From a checkpoint of a small mixture-of-experts model trained on Wikipedia: 270M tokens.
Below are experts of layer 7 (counted from 0) of a mixture-of-experts language model. Rows are named router (the router's row for the expert), gate (a neuron's input weights, with its number), up (a neuron's input weights, with its number) and show model dimensions 128-255. Each number is 200 + 40 x the weight over its row's rms, rounded and kept within 0 to 999.
Before each expert's rows: a language model's description of what the expert responds to. This comes from a sample of Wikipedia text that the model never trained on.

# expert 19
Lowercase word beginnings
router,282,209,105,221,141,154,193,155,166,192,230,169,192,135,233,240,193,147,105,151,221,189,209,289,211,205,212,216,201,130,263,194,258,210,186,253,234,284,192,238,255,194,261,244,181,168,211,191,173,169,249,154,233,159,123,210,214,246,209,232,218,247,186,135,130,248,289,233,218,188,179,273,189,172,202,173,241,224,202,208,248,113,163,207,192,209,189,180,170,266,264,205,126,209,178,205,140,313,254,239,243,225,171,214,227,179,287,143,180,140,214,255,163,201,229,179,194,163,194,200,188,227,216,208,236,202,204,209
gate0,206,119,171,195,147,191,150,205,211,153,259,227,193,156,227,273,191,177,177,186,245,181,175,211,128,155,178,224,223,179,175,212,228,201,223,152,228,223,178,244,101,224,201,244,179,241,191,191,181,212,147,232,224,111,217,202,166,275,217,170,208,200,167,248,193,214,208,211,215,111,278,188,207,209,171,135,192,170,255,243,218,175,178,201,148,222,196,169,207,177,218,184,298,216,251,272,191,245,179,143,183,201,234,229,207,159,193,180,192,197,172,222,153,196,199,222,133,186,143,229,245,179,157,222,207,114,192,183
up0,230,227,287,164,198,156,188,183,186,245,144,184,173,213,249,193,151,194,196,240,227,176,134,216,217,208,202,185,159,174,123,195,216,216,227,280,166,196,158,186,201,192,174,267,228,257,242,222,207,256,117,122,167,148,238,221,213,167,224,227,204,222,260,318,156,204,159,210,180,267,245,208,172,213,189,171,123,207,169,202,108,216,228,175,111,168,203,258,212,226,266,201,201,125,267,219,229,202,199,187,203,214,196,217,163,272,162,208,181,193,185,122,252,147,184,144,218,209,249,169,141,295,219,135,183,189,278,178

# expert 4
Table and list separators
router,264,193,185,190,200,208,236,92,189,177,220,197,167,247,250,191,219,152,156,213,224,184,195,177,177,138,228,224,145,181,240,204,286,239,190,220,229,294,102,231,232,238,205,237,240,212,204,237,207,230,248,263,157,148,107,218,157,286,240,230,266,210,237,145,145,319,237,212,152,183,230,230,260,229,195,211,240,204,228,195,272,236,201,178,219,177,233,183,212,282,228,247,189,203,129,206,219,196,247,203,221,180,187,234,186,223,304,248,135,158,197,209,159,210,188,162,181,134,144,270,196,251,191,227,201,200,236,212
gate6,211,197,216,184,190,202,238,243,183,190,169,198,171,149,193,175,241,174,154,246,222,230,229,249,134,189,225,212,165,200,248,206,216,166,217,221,181,250,201,122,233,202,213,203,182,208,243,213,178,249,198,196,195,190,211,156,294,189,224,308,208,157,168,142,189,222,254,267,215,185,202,218,172,218,191,184,169,169,235,131,142,198,200,205,235,227,155,58,159,156,169,223,234,330,177,179,182,245,228,236,195,246,200,233,211,203,235,183,188,252,184,115,204,273,177,244,175,126,203,180,218,246,242,181,271,189,205,229
up6,158,161,231,206,217,161,155,189,169,223,177,206,188,186,252,195,202,188,92,265,221,184,200,269,172,168,204,189,193,216,175,161,260,256,192,240,188,215,235,244,208,219,180,208,153,231,217,201,216,226,186,210,154,245,165,182,229,225,251,272,168,112,192,116,193,256,238,271,200,193,200,158,179,280,182,274,223,206,221,137,262,217,216,192,192,214,180,76,226,169,112,270,169,256,224,164,222,270,204,174,180,224,242,240,243,118,233,183,261,247,150,182,226,272,216,223,165,145,169,194,247,241,202,209,231,187,172,185

# expert 15
Numbers and digits
router,256,199,215,264,99,204,230,151,187,127,189,164,205,137,219,198,195,164,196,166,225,244,227,238,186,167,312,178,173,211,275,222,328,237,204,211,224,311,232,162,238,238,244,224,207,175,169,211,211,253,197,212,207,192,182,220,189,189,215,208,261,245,163,250,129,172,262,210,202,155,214,275,148,206,227,235,214,185,227,210,272,134,209,236,254,197,194,241,210,179,235,201,189,242,127,219,188,209,161,239,186,173,142,180,179,225,284,217,171,167,179,163,216,202,172,172,179,168,173,312,210,246,220,238,267,188,221,120
gate6,216,185,205,137,205,210,265,201,197,206,181,201,104,182,200,217,246,161,173,304,181,181,204,211,169,173,175,222,170,181,211,195,227,253,157,263,202,215,224,195,176,191,227,175,220,217,214,141,191,225,201,179,183,201,178,180,129,215,197,129,203,197,237,178,273,213,169,246,204,204,121,160,254,179,263,166,162,188,281,215,170,162,212,190,263,231,280,163,168,228,168,233,176,204,149,156,183,229,228,266,237,206,176,210,172,185,197,276,261,157,237,247,297,211,163,233,150,173,187,241,146,158,209,252,227,199,208,229
up6,169,177,155,200,227,221,184,160,193,150,147,121,201,191,181,157,132,184,206,231,213,280,123,193,173,292,237,172,169,137,203,216,192,164,145,226,227,200,175,149,200,224,168,233,213,246,264,197,146,244,276,210,212,166,191,270,202,237,155,218,202,257,190,187,189,266,153,177,236,211,167,237,175,212,259,257,227,161,185,233,224,224,223,212,189,244,273,354,223,196,268,248,149,160,205,215,214,194,248,204,216,179,245,170,223,181,176,203,210,279,285,251,236,192,205,211,244,193,177,267,211,158,207,184,180,213,201,189

# expert 14
Pieces of headword names
router,255,211,180,221,166,182,225,154,185,96,194,168,191,92,196,150,207,194,224,190,193,270,191,215,173,141,304,214,160,149,221,215,293,200,170,218,208,338,142,163,315,253,317,261,185,175,199,202,188,215,222,183,182,168,126,204,185,167,265,252,255,236,158,153,107,219,257,180,210,133,217,264,182,183,191,205,178,167,231,178,267,154,217,204,204,197,160,231,226,260,252,184,166,236,162,200,214,201,272,190,208,247,143,193,195,232,283,162,128,164,159,206,203,195,170,205,204,155,200,275,195,228,196,188,201,162,225,151
gate0,245,184,152,182,192,227,170,149,245,253,211,163,265,173,228,188,237,214,221,168,195,158,176,171,198,147,187,246,157,140,195,172,204,169,172,163,158,250,165,162,261,222,211,195,208,284,139,248,229,257,177,274,212,212,158,185,188,150,210,188,160,210,206,140,185,321,241,221,200,179,236,198,186,181,191,253,238,168,194,113,235,211,244,246,224,103,203,169,184,165,247,244,235,182,171,277,255,288,176,167,179,176,227,263,155,213,248,107,247,230,225,244,249,217,167,184,181,163,127,164,178,193,206,194,256,199,224,174
up0,212,197,246,249,126,144,164,221,169,183,208,219,139,187,142,213,177,180,142,198,221,206,195,192,178,191,190,97,180,198,209,188,215,204,189,174,160,219,156,270,133,159,191,253,197,225,264,183,146,152,156,220,196,185,246,171,277,145,142,187,264,160,126,236,201,132,217,180,228,277,217,227,123,197,158,179,214,184,257,187,191,204,240,211,197,207,184,189,213,203,190,93,252,248,204,163,93,157,193,211,168,271,158,173,243,139,200,248,188,132,210,140,171,111,213,136,201,135,187,167,228,193,175,199,191,195,258,265

# expert 11
Mid-word consonant pieces
router,233,197,152,253,201,152,225,179,178,178,194,131,152,81,241,179,229,202,170,159,229,202,227,246,178,203,248,187,137,166,250,207,263,220,174,218,195,317,167,160,299,221,210,226,226,208,154,202,160,288,224,247,178,172,114,254,189,226,203,211,281,224,167,196,179,257,226,216,220,153,211,284,264,162,275,208,207,166,278,125,246,144,232,226,188,212,151,202,221,237,244,158,209,191,131,207,167,237,266,246,246,240,120,261,179,159,272,146,190,146,207,115,179,178,199,148,209,179,130,207,196,232,203,219,206,218,281,236
gate0,211,263,120,159,148,246,176,132,172,158,209,171,177,243,200,231,245,167,239,167,246,164,177,207,186,169,209,180,203,262,231,199,256,229,206,245,152,196,113,164,256,109,211,239,229,208,196,223,183,135,159,209,210,176,238,271,233,205,125,233,179,199,224,203,125,186,195,201,245,164,188,247,197,172,186,212,191,171,208,181,162,232,165,194,140,201,177,191,126,182,129,256,231,261,161,210,222,182,247,304,209,214,128,302,164,245,208,250,214,177,217,154,190,220,164,284,215,210,164,218,135,170,150,199,244,191,197,176
up0,201,208,208,156,161,165,203,244,179,231,147,318,180,251,148,201,288,176,184,167,193,182,153,212,148,201,170,179,208,235,127,146,216,223,158,212,165,189,160,256,188,158,259,207,252,302,214,205,167,214,165,185,245,255,205,231,230,144,199,194,192,183,164,240,154,182,133,201,150,174,135,273,176,211,219,246,203,203,231,224,273,164,220,228,198,243,156,235,192,216,178,203,182,202,155,180,251,161,220,209,144,193,253,147,110,228,198,158,191,195,221,144,218,217,222,164,235,176,192,202,139,194,197,223,221,204,201,225

# expert 3
Nouns before of
router,259,219,157,209,175,138,211,91,208,174,202,192,183,172,214,219,246,144,204,237,256,197,190,186,193,160,268,207,164,172,193,183,291,209,199,245,260,251,113,164,225,198,205,226,180,135,242,216,180,162,257,109,174,184,161,213,155,171,209,197,224,281,153,229,112,261,292,234,173,173,171,257,235,207,150,172,195,208,233,189,269,163,183,258,239,216,254,147,201,198,202,212,184,171,198,220,133,131,212,219,272,230,178,187,169,222,288,238,136,137,208,176,266,207,174,214,178,129,187,236,167,251,173,217,196,173,210,221
gate6,223,209,203,297,198,232,169,177,239,171,235,225,250,239,161,193,205,210,221,173,281,240,244,193,185,136,241,138,248,160,180,138,232,207,222,220,177,206,252,271,131,175,173,61,205,150,230,185,169,168,216,190,209,180,240,191,171,132,194,193,218,246,214,195,257,203,235,247,186,206,173,267,213,233,210,250,234,213,118,247,241,166,214,180,163,218,219,222,298,178,175,230,279,258,191,209,229,221,218,253,270,210,167,208,154,242,153,260,272,211,172,178,256,219,124,220,163,151,206,207,187,201,219,166,250,152,219,173
up6,208,209,171,274,203,180,126,238,245,149,152,264,249,197,206,168,204,221,190,207,246,250,187,165,204,215,229,166,231,254,207,204,234,112,194,203,124,223,158,277,189,210,183,152,239,220,202,198,256,168,162,173,191,194,202,174,223,189,224,215,197,206,259,205,215,180,243,212,237,140,230,165,219,189,193,148,232,257,270,161,294,193,160,244,184,209,218,161,224,203,167,278,242,284,238,213,204,239,245,229,224,163,162,187,257,224,164,182,199,192,174,205,195,181,207,252,170,160,211,200,222,142,228,224,211,167,190,139

# expert 20
Romance and Latin pieces
router,255,243,218,173,229,181,226,199,171,151,137,143,177,94,256,189,231,146,197,213,214,185,222,125,187,158,250,196,173,142,212,181,259,233,176,196,193,288,166,231,261,287,234,268,185,188,248,282,237,203,182,190,203,198,136,149,143,220,247,213,216,239,158,161,184,262,280,235,219,207,211,260,190,234,204,157,195,230,242,210,252,168,241,177,194,171,205,189,145,232,191,185,205,267,213,198,207,214,246,245,167,237,143,276,165,238,280,187,137,146,241,263,214,228,163,221,196,173,140,255,208,223,233,212,223,169,200,213
gate0,215,97,187,139,217,168,187,198,255,135,202,139,63,158,185,175,176,245,187,203,154,246,191,102,209,206,203,235,107,209,190,180,176,187,271,163,152,253,251,244,219,241,207,181,169,182,198,167,238,203,190,252,299,179,131,197,237,242,264,145,149,243,212,276,229,200,254,226,98,205,236,186,174,241,204,203,175,249,178,204,217,172,252,190,220,180,150,142,174,226,187,229,211,173,203,194,235,230,165,222,234,187,202,247,262,154,220,182,195,191,168,181,197,202,184,257,224,212,135,268,148,133,127,214,248,212,235,136
up0,199,183,158,168,142,244,226,210,231,163,183,195,262,200,239,200,128,243,251,165,227,145,168,182,179,249,185,191,195,226,163,181,191,198,143,211,170,209,191,279,194,220,211,224,166,91,202,195,129,230,212,224,204,290,198,206,236,144,184,252,186,202,176,196,195,151,204,220,212,187,298,181,166,207,161,210,132,236,192,233,174,220,205,251,184,230,139,255,214,280,120,187,185,247,171,185,286,283,229,154,199,224,216,246,255,131,204,195,117,230,228,160,149,154,205,284,208,239,203,216,227,128,142,222,240,173,183,111

# expert 23
Capital initial letters
router,258,180,169,177,162,192,239,141,258,152,172,168,249,127,215,188,263,176,164,184,152,267,201,226,224,170,292,227,155,186,232,181,326,215,157,236,192,336,148,177,236,244,226,231,214,131,225,249,210,172,237,185,209,146,38,195,160,213,198,210,244,239,147,129,146,238,291,187,162,144,209,181,136,206,184,187,192,140,195,167,227,177,262,211,206,218,188,214,228,185,257,189,144,260,149,174,251,215,199,245,249,252,216,201,151,205,280,253,160,185,208,156,200,201,208,214,235,215,104,234,132,215,161,216,246,192,234,193
gate0,249,184,205,131,170,156,219,128,263,251,197,222,230,192,319,268,189,205,168,165,280,188,173,183,243,201,247,233,108,204,144,204,197,215,159,186,208,195,200,195,139,230,211,273,182,185,163,113,209,204,151,238,220,207,228,228,217,242,169,183,290,194,196,123,231,196,200,177,158,244,187,215,124,200,181,182,215,205,216,100,255,196,139,170,233,187,198,248,242,225,195,175,191,171,231,194,222,221,193,234,191,194,171,196,214,159,231,167,162,138,171,226,196,233,250,206,186,218,214,206,164,210,204,131,242,200,188,219
up0,190,109,163,175,183,194,179,173,211,233,228,249,220,158,222,206,172,185,177,165,234,185,118,177,337,281,233,243,158,214,130,226,210,210,160,146,159,190,259,178,127,280,226,220,133,191,173,119,254,231,146,215,215,173,188,203,238,260,157,178,267,166,204,178,234,224,165,195,242,188,161,204,156,177,195,214,230,244,175,138,224,218,154,208,163,87,258,187,229,200,201,196,243,238,222,213,237,228,201,171,218,198,161,226,214,182,230,162,177,173,172,237,205,275,249,161,180,214,210,202,138,197,184,150,249,188,163,183

# expert 22
Accented and Slavic letters
router,259,210,191,219,171,168,292,173,156,215,178,157,187,125,186,188,219,203,179,188,205,223,210,182,188,127,294,205,167,210,199,221,261,184,200,247,239,281,100,205,228,144,251,222,197,180,205,227,196,199,191,194,167,172,168,193,170,137,258,253,267,258,181,174,168,168,262,206,185,262,207,209,115,201,195,193,137,253,179,226,205,200,192,215,226,163,181,181,187,224,186,236,200,231,138,177,207,176,282,243,257,254,183,197,207,217,283,109,150,162,200,233,238,185,197,235,118,160,177,199,228,204,174,219,200,222,199,180
gate0,198,237,270,168,213,157,217,141,151,218,207,179,197,177,231,285,165,203,197,236,220,192,192,152,253,219,245,244,115,152,216,148,189,206,231,256,209,273,215,249,178,178,190,164,214,217,144,242,143,174,202,176,200,170,134,135,145,150,201,183,230,223,77,173,203,221,213,221,138,213,208,190,181,174,202,204,222,197,123,206,232,255,92,223,155,209,190,164,196,192,185,186,137,194,177,131,200,98,262,208,209,240,219,209,251,171,232,172,222,228,184,234,207,196,212,231,181,184,192,263,166,206,272,166,187,225,214,183
up0,167,186,261,228,128,196,149,193,200,222,232,237,210,167,271,232,204,213,144,299,260,153,156,176,257,205,224,173,173,224,231,169,265,245,204,174,201,221,187,186,160,196,233,197,133,206,231,126,204,178,181,206,173,218,163,177,260,231,286,229,194,196,169,222,225,170,217,146,148,196,179,222,186,209,241,206,245,209,185,210,199,186,264,241,95,240,170,176,190,268,200,214,160,155,211,172,173,169,236,183,212,236,196,107,225,288,198,138,238,250,163,183,213,246,150,266,287,195,286,165,204,173,192,243,140,193,241,194

# expert 6
Word-initial prefix pieces
router,209,204,174,251,204,179,196,89,167,131,150,231,178,182,222,167,224,157,212,236,215,177,234,235,138,111,241,219,176,174,183,187,257,216,190,197,224,269,163,171,283,232,242,225,155,217,183,178,226,223,207,203,141,177,118,197,218,214,241,229,274,216,83,162,167,243,272,210,143,192,161,255,170,237,221,189,217,199,210,200,185,157,235,243,172,141,197,237,226,205,225,194,129,191,159,161,240,226,242,250,229,183,157,178,187,241,275,143,114,148,209,139,209,223,198,213,236,147,138,249,198,189,212,242,204,197,192,209
gate6,205,202,216,130,188,216,201,162,216,185,262,185,175,121,59,224,191,215,177,172,196,159,232,183,174,184,191,102,130,207,188,150,207,212,211,169,157,244,254,199,210,152,216,188,228,205,172,147,208,195,195,282,219,242,151,201,202,168,121,250,200,232,134,138,144,157,187,161,113,208,188,157,218,194,168,234,169,126,143,248,237,186,223,193,177,264,240,182,187,171,168,185,168,220,177,327,225,162,261,190,229,218,162,201,187,183,201,187,231,207,195,195,213,221,166,149,194,177,164,258,220,154,283,183,215,234,157,206
up6,139,191,169,196,175,213,215,230,199,161,97,165,231,221,218,128,226,199,137,210,222,267,212,199,200,181,212,279,167,197,236,286,106,179,159,172,210,192,154,118,224,221,173,264,149,249,242,212,177,195,145,125,87,183,140,253,159,196,219,166,176,173,170,150,209,197,192,177,276,217,202,189,212,199,177,98,216,114,186,142,226,165,205,170,246,170,141,219,222,198,183,142,222,242,188,136,234,248,169,206,166,226,240,151,196,143,218,223,202,198,235,158,130,174,198,234,155,212,210,125,200,182,177,219,128,194,230,198

# expert 7
Line breaks and headings
router,248,190,194,243,153,172,243,122,144,161,133,153,243,143,230,182,252,212,170,172,228,208,211,210,160,143,249,222,127,181,213,170,286,178,224,248,186,251,156,162,280,178,243,233,239,149,183,176,211,179,146,215,179,173,142,231,173,232,257,243,242,201,201,182,124,215,232,253,147,187,191,283,154,222,222,168,215,187,193,216,246,180,225,204,262,192,124,253,257,231,225,170,211,193,169,239,74,195,183,166,209,229,204,237,171,183,297,128,182,117,196,178,223,225,202,206,177,141,156,299,171,233,224,200,230,206,185,220
gate6,165,149,202,282,112,130,185,222,210,199,199,214,260,195,180,175,240,155,188,250,198,220,214,145,235,182,212,261,244,232,234,131,150,191,86,155,233,198,233,169,174,157,201,153,116,188,200,196,189,225,244,222,253,155,184,206,183,154,263,272,91,181,168,178,263,215,244,165,191,256,240,203,198,147,235,170,150,162,180,169,110,211,195,232,214,191,242,139,151,134,219,222,279,207,241,218,205,183,205,207,183,279,184,215,188,184,207,187,125,175,177,213,181,182,153,231,151,218,201,220,190,271,201,214,152,211,207,240
up6,240,226,214,255,300,174,178,192,268,214,238,198,138,199,186,224,81,227,165,175,165,238,252,198,221,249,188,272,240,210,150,186,188,202,184,169,190,244,259,218,205,219,218,204,136,210,212,277,165,201,210,220,225,199,216,141,225,181,177,223,220,295,259,139,202,166,188,186,218,279,174,200,196,184,216,240,229,221,212,220,202,215,214,213,188,253,185,114,266,291,149,175,206,243,135,198,216,229,212,155,225,170,131,126,158,233,196,185,180,199,243,292,188,195,198,219,208,208,255,155,156,193,258,220,136,200,159,139

# expert 0
Verb and word pieces
router,250,172,212,175,195,223,255,101,177,239,174,173,194,116,252,196,235,116,129,212,204,223,166,228,144,155,252,214,126,157,264,187,269,149,190,220,236,247,166,174,323,241,209,225,236,234,217,175,188,185,238,162,164,184,167,181,159,219,209,221,264,197,202,133,196,254,294,180,133,223,220,213,183,163,207,190,232,178,257,196,255,214,257,185,284,172,191,197,174,276,182,162,170,250,162,166,213,240,228,249,223,218,139,179,202,210,270,113,182,168,229,144,253,220,167,201,209,185,109,210,248,246,197,185,251,192,183,204
gate0,160,116,255,153,182,112,226,159,178,247,178,223,185,145,228,221,200,230,164,201,190,186,184,232,220,238,195,218,131,234,176,150,223,184,115,191,177,226,181,82,182,202,222,146,201,233,212,193,203,213,241,203,203,226,148,186,217,235,172,247,246,149,210,166,211,234,229,218,172,233,159,189,222,202,163,186,147,186,215,263,191,159,101,223,143,206,248,181,195,152,181,220,261,202,179,163,204,191,253,201,181,255,201,232,244,163,180,168,181,171,166,205,161,212,143,203,182,233,151,203,220,157,201,257,272,159,148,118
up0,187,143,212,207,118,181,156,163,208,272,155,253,148,176,216,199,175,200,204,167,208,247,239,240,183,201,246,146,221,155,235,151,196,209,138,223,216,162,177,101,195,170,323,166,177,215,205,270,199,170,200,213,104,184,158,149,235,295,155,209,283,248,152,188,150,203,266,187,205,197,165,195,185,252,199,241,216,145,195,220,217,105,193,208,124,212,171,197,123,243,187,230,200,184,184,224,202,203,304,225,249,148,208,175,244,159,207,184,172,173,162,195,112,206,175,211,172,213,183,209,239,175,188,299,171,220,176,192

# expert 10
Numbers and counting words
router,238,207,214,214,164,177,233,152,192,128,167,170,132,94,244,230,230,151,197,193,205,186,243,185,134,144,328,197,207,162,202,195,296,192,217,226,257,235,173,225,221,216,190,219,167,214,232,228,193,252,271,254,167,133,95,199,202,210,251,242,270,219,177,139,174,221,201,214,145,134,111,273,126,179,179,181,257,163,236,222,274,169,282,237,258,184,172,257,218,231,220,248,165,248,142,179,205,233,240,207,195,205,147,158,146,240,267,218,146,160,150,171,193,196,193,184,212,124,215,227,211,256,234,190,193,220,249,139
gate0,165,160,128,225,158,225,237,110,159,209,191,174,239,151,206,187,215,136,167,167,180,239,258,167,230,251,197,260,152,171,209,193,198,226,253,190,191,218,188,197,194,216,175,106,190,161,211,176,149,206,304,263,138,234,188,227,152,214,191,194,168,154,202,168,197,212,214,247,223,190,235,206,222,215,259,210,212,175,191,197,202,166,283,135,227,174,224,202,153,137,178,220,225,183,141,206,171,192,220,196,215,257,157,175,161,214,248,266,200,136,106,134,245,201,174,106,262,149,200,260,183,150,190,179,192,194,270,182
up0,214,135,240,174,164,169,205,149,212,194,222,129,182,223,184,134,258,243,216,259,213,148,259,279,265,129,247,163,216,163,135,189,195,159,190,239,191,184,219,162,197,179,243,225,223,165,128,228,159,244,204,204,260,194,247,134,208,168,180,170,205,200,207,269,131,184,142,227,153,163,182,223,177,151,151,183,144,211,192,174,182,228,178,195,130,220,121,215,282,209,237,157,179,202,223,304,265,209,175,270,212,152,171,202,152,197,202,198,141,204,242,184,204,133,228,203,236,206,249,132,163,243,231,148,232,216,184,195

# expert 16
Articles and clause connectors
router,260,162,171,227,194,180,229,140,196,243,172,202,156,77,254,241,227,188,190,167,249,223,195,171,157,143,256,175,186,189,231,197,215,233,130,222,193,240,142,183,231,190,222,245,210,201,143,232,230,202,243,208,170,237,137,198,181,204,246,230,303,184,180,108,118,227,256,190,181,198,190,201,172,211,229,199,195,195,203,164,248,186,217,219,274,150,133,246,217,248,239,238,191,228,151,208,160,257,204,194,221,177,183,207,189,225,261,203,151,128,188,148,219,192,174,239,174,136,153,315,220,212,175,214,231,160,213,193
gate4,170,180,237,143,135,152,146,177,254,270,223,121,154,197,263,189,154,185,173,209,225,219,173,209,193,141,222,163,142,191,284,209,233,169,209,256,224,216,227,205,196,198,232,162,227,265,190,171,142,228,209,217,163,152,170,154,224,234,204,150,266,232,136,239,210,192,165,190,167,264,235,210,119,222,182,230,187,247,177,125,199,124,157,248,199,215,239,165,199,179,204,182,144,179,238,207,247,231,194,214,189,258,195,225,183,204,192,244,183,152,207,221,174,200,202,129,177,284,185,241,243,188,183,198,153,255,157,215
up4,178,201,213,155,241,139,162,233,239,243,155,71,158,253,157,245,180,273,159,180,219,233,220,201,205,122,164,139,213,182,233,227,174,205,192,218,207,172,220,192,222,182,213,230,225,275,158,271,254,242,186,211,201,201,145,192,220,144,179,180,272,236,229,224,195,214,134,268,173,203,188,159,122,217,262,230,244,189,249,146,204,136,232,226,216,190,193,198,207,168,162,226,259,203,226,157,185,230,200,172,246,174,259,129,131,293,157,235,232,249,132,174,186,169,226,166,176,196,236,224,190,214,207,175,193,268,155,127

# expert 9
Name-forming word pieces
router,237,201,154,268,212,143,305,110,153,196,181,176,193,103,205,153,211,224,220,209,247,201,277,164,161,149,242,177,168,192,232,214,265,226,164,203,225,225,159,190,222,177,261,194,269,193,195,206,282,259,214,184,148,150,172,167,236,163,178,256,292,161,193,125,171,296,245,189,159,211,212,273,124,199,190,240,186,213,249,179,213,215,237,226,192,250,155,242,163,285,232,183,103,165,161,216,116,231,230,227,243,259,192,226,174,220,222,154,158,164,198,181,187,207,201,225,215,119,201,265,183,230,199,163,184,139,239,251
gate0,196,205,153,214,185,157,191,162,224,222,178,163,276,181,179,235,276,189,203,155,201,185,252,189,186,173,259,244,149,281,249,278,209,299,282,179,270,235,232,249,120,144,200,194,185,248,125,241,258,159,263,189,203,205,227,140,246,184,196,201,239,156,230,241,223,210,252,266,135,214,115,169,158,224,204,214,146,236,194,195,226,222,207,117,199,166,139,188,239,121,293,188,208,197,222,227,229,198,223,213,256,224,147,225,299,237,231,174,215,216,213,220,225,207,241,147,285,175,133,265,139,180,273,225,209,112,240,179
up0,210,248,203,180,170,139,222,233,163,158,164,173,303,219,198,178,217,150,124,199,219,137,193,225,181,276,191,203,197,292,186,199,201,252,172,167,268,181,153,229,215,214,263,221,208,132,211,189,277,198,141,125,296,192,180,146,287,204,257,168,222,229,181,285,184,213,210,177,245,194,256,158,206,212,157,174,141,231,144,177,175,162,134,158,193,209,213,172,203,276,117,123,174,242,238,183,173,222,180,131,183,229,151,178,268,227,193,243,229,177,180,198,229,193,163,152,143,233,193,152,215,187,195,229,224,248,167,217

# expert 12
Hyphens and initial capitals
router,232,192,199,190,127,173,194,121,145,206,226,161,140,172,242,163,253,199,217,162,174,251,243,144,168,139,235,223,158,154,206,205,260,205,149,252,209,238,168,179,236,189,264,179,224,130,196,224,133,240,198,276,198,276,134,249,185,221,237,216,250,243,140,165,135,207,237,181,154,141,140,266,131,225,194,217,174,239,196,205,226,215,239,237,261,224,212,252,203,267,211,219,153,287,130,202,150,255,208,224,130,276,196,226,162,245,288,225,96,141,159,176,179,291,193,192,221,168,162,251,232,234,241,224,224,136,226,218
gate0,224,213,206,172,223,203,197,205,183,215,161,216,181,210,184,176,246,189,227,247,192,206,223,207,222,206,186,254,204,180,177,247,188,189,179,252,180,262,202,220,153,222,184,170,219,161,226,244,152,196,202,240,258,276,191,169,254,210,177,212,260,220,163,146,178,194,183,254,114,180,182,147,94,218,143,192,270,160,148,196,203,210,212,190,321,239,300,205,252,283,293,194,263,224,230,210,212,192,176,164,152,213,158,153,191,250,170,142,173,182,165,192,161,203,187,194,260,174,129,244,225,196,274,171,259,253,215,126
up0,192,229,294,220,200,253,202,137,146,189,222,156,220,204,187,185,216,191,176,163,241,219,111,225,237,290,176,138,213,189,170,223,171,196,233,139,172,196,230,220,264,182,239,298,237,177,213,206,182,193,188,230,171,232,201,167,203,250,222,177,205,174,284,229,144,193,250,113,220,211,218,243,168,194,245,166,152,203,220,154,216,165,209,249,173,200,214,170,179,173,250,211,154,200,239,157,206,178,240,165,226,222,269,199,201,192,211,220,197,223,221,111,204,187,174,148,143,207,237,158,110,255,167,188,175,185,189,174

# expert 1
Articles and copulas
router,267,165,176,190,81,183,199,129,204,223,192,207,176,60,253,166,211,174,181,185,177,213,172,205,133,157,216,202,200,159,264,177,263,240,170,239,178,217,157,171,235,277,202,253,185,231,205,171,176,236,260,240,243,153,209,152,180,205,231,217,248,223,188,113,148,261,252,219,160,171,217,224,136,230,239,194,159,303,215,183,255,134,179,215,228,176,195,183,194,235,205,205,181,203,131,225,185,211,218,227,234,182,152,211,226,212,255,178,121,128,144,180,186,206,135,173,178,87,128,212,194,183,205,181,222,207,231,195
gate4,246,147,200,244,213,236,216,188,154,186,227,242,207,162,281,219,220,193,179,269,177,198,175,150,229,187,214,203,211,201,154,192,214,187,210,217,167,218,183,183,183,188,195,209,217,253,241,228,224,157,227,240,241,184,161,248,162,171,292,159,231,199,247,183,135,228,194,234,223,110,196,242,201,191,165,220,176,202,187,218,225,163,182,216,176,214,217,374,205,108,225,225,219,211,191,263,153,238,112,290,175,203,220,226,199,232,224,223,236,186,221,245,213,237,226,257,248,126,273,141,206,222,144,175,283,214,160,175
up4,283,177,155,227,204,265,173,216,174,221,224,254,228,227,238,223,164,190,208,217,231,214,199,198,229,220,165,217,212,176,175,150,173,183,176,249,220,217,258,185,189,168,198,232,224,260,204,169,214,193,194,215,201,204,177,247,238,149,265,214,254,246,263,131,149,237,215,231,188,99,217,215,190,216,191,222,124,177,210,195,214,153,139,214,186,230,236,272,214,147,231,192,174,250,146,221,149,210,69,296,241,205,255,209,265,171,229,231,206,197,193,246,223,242,212,221,212,145,210,138,232,250,131,193,278,254,164,147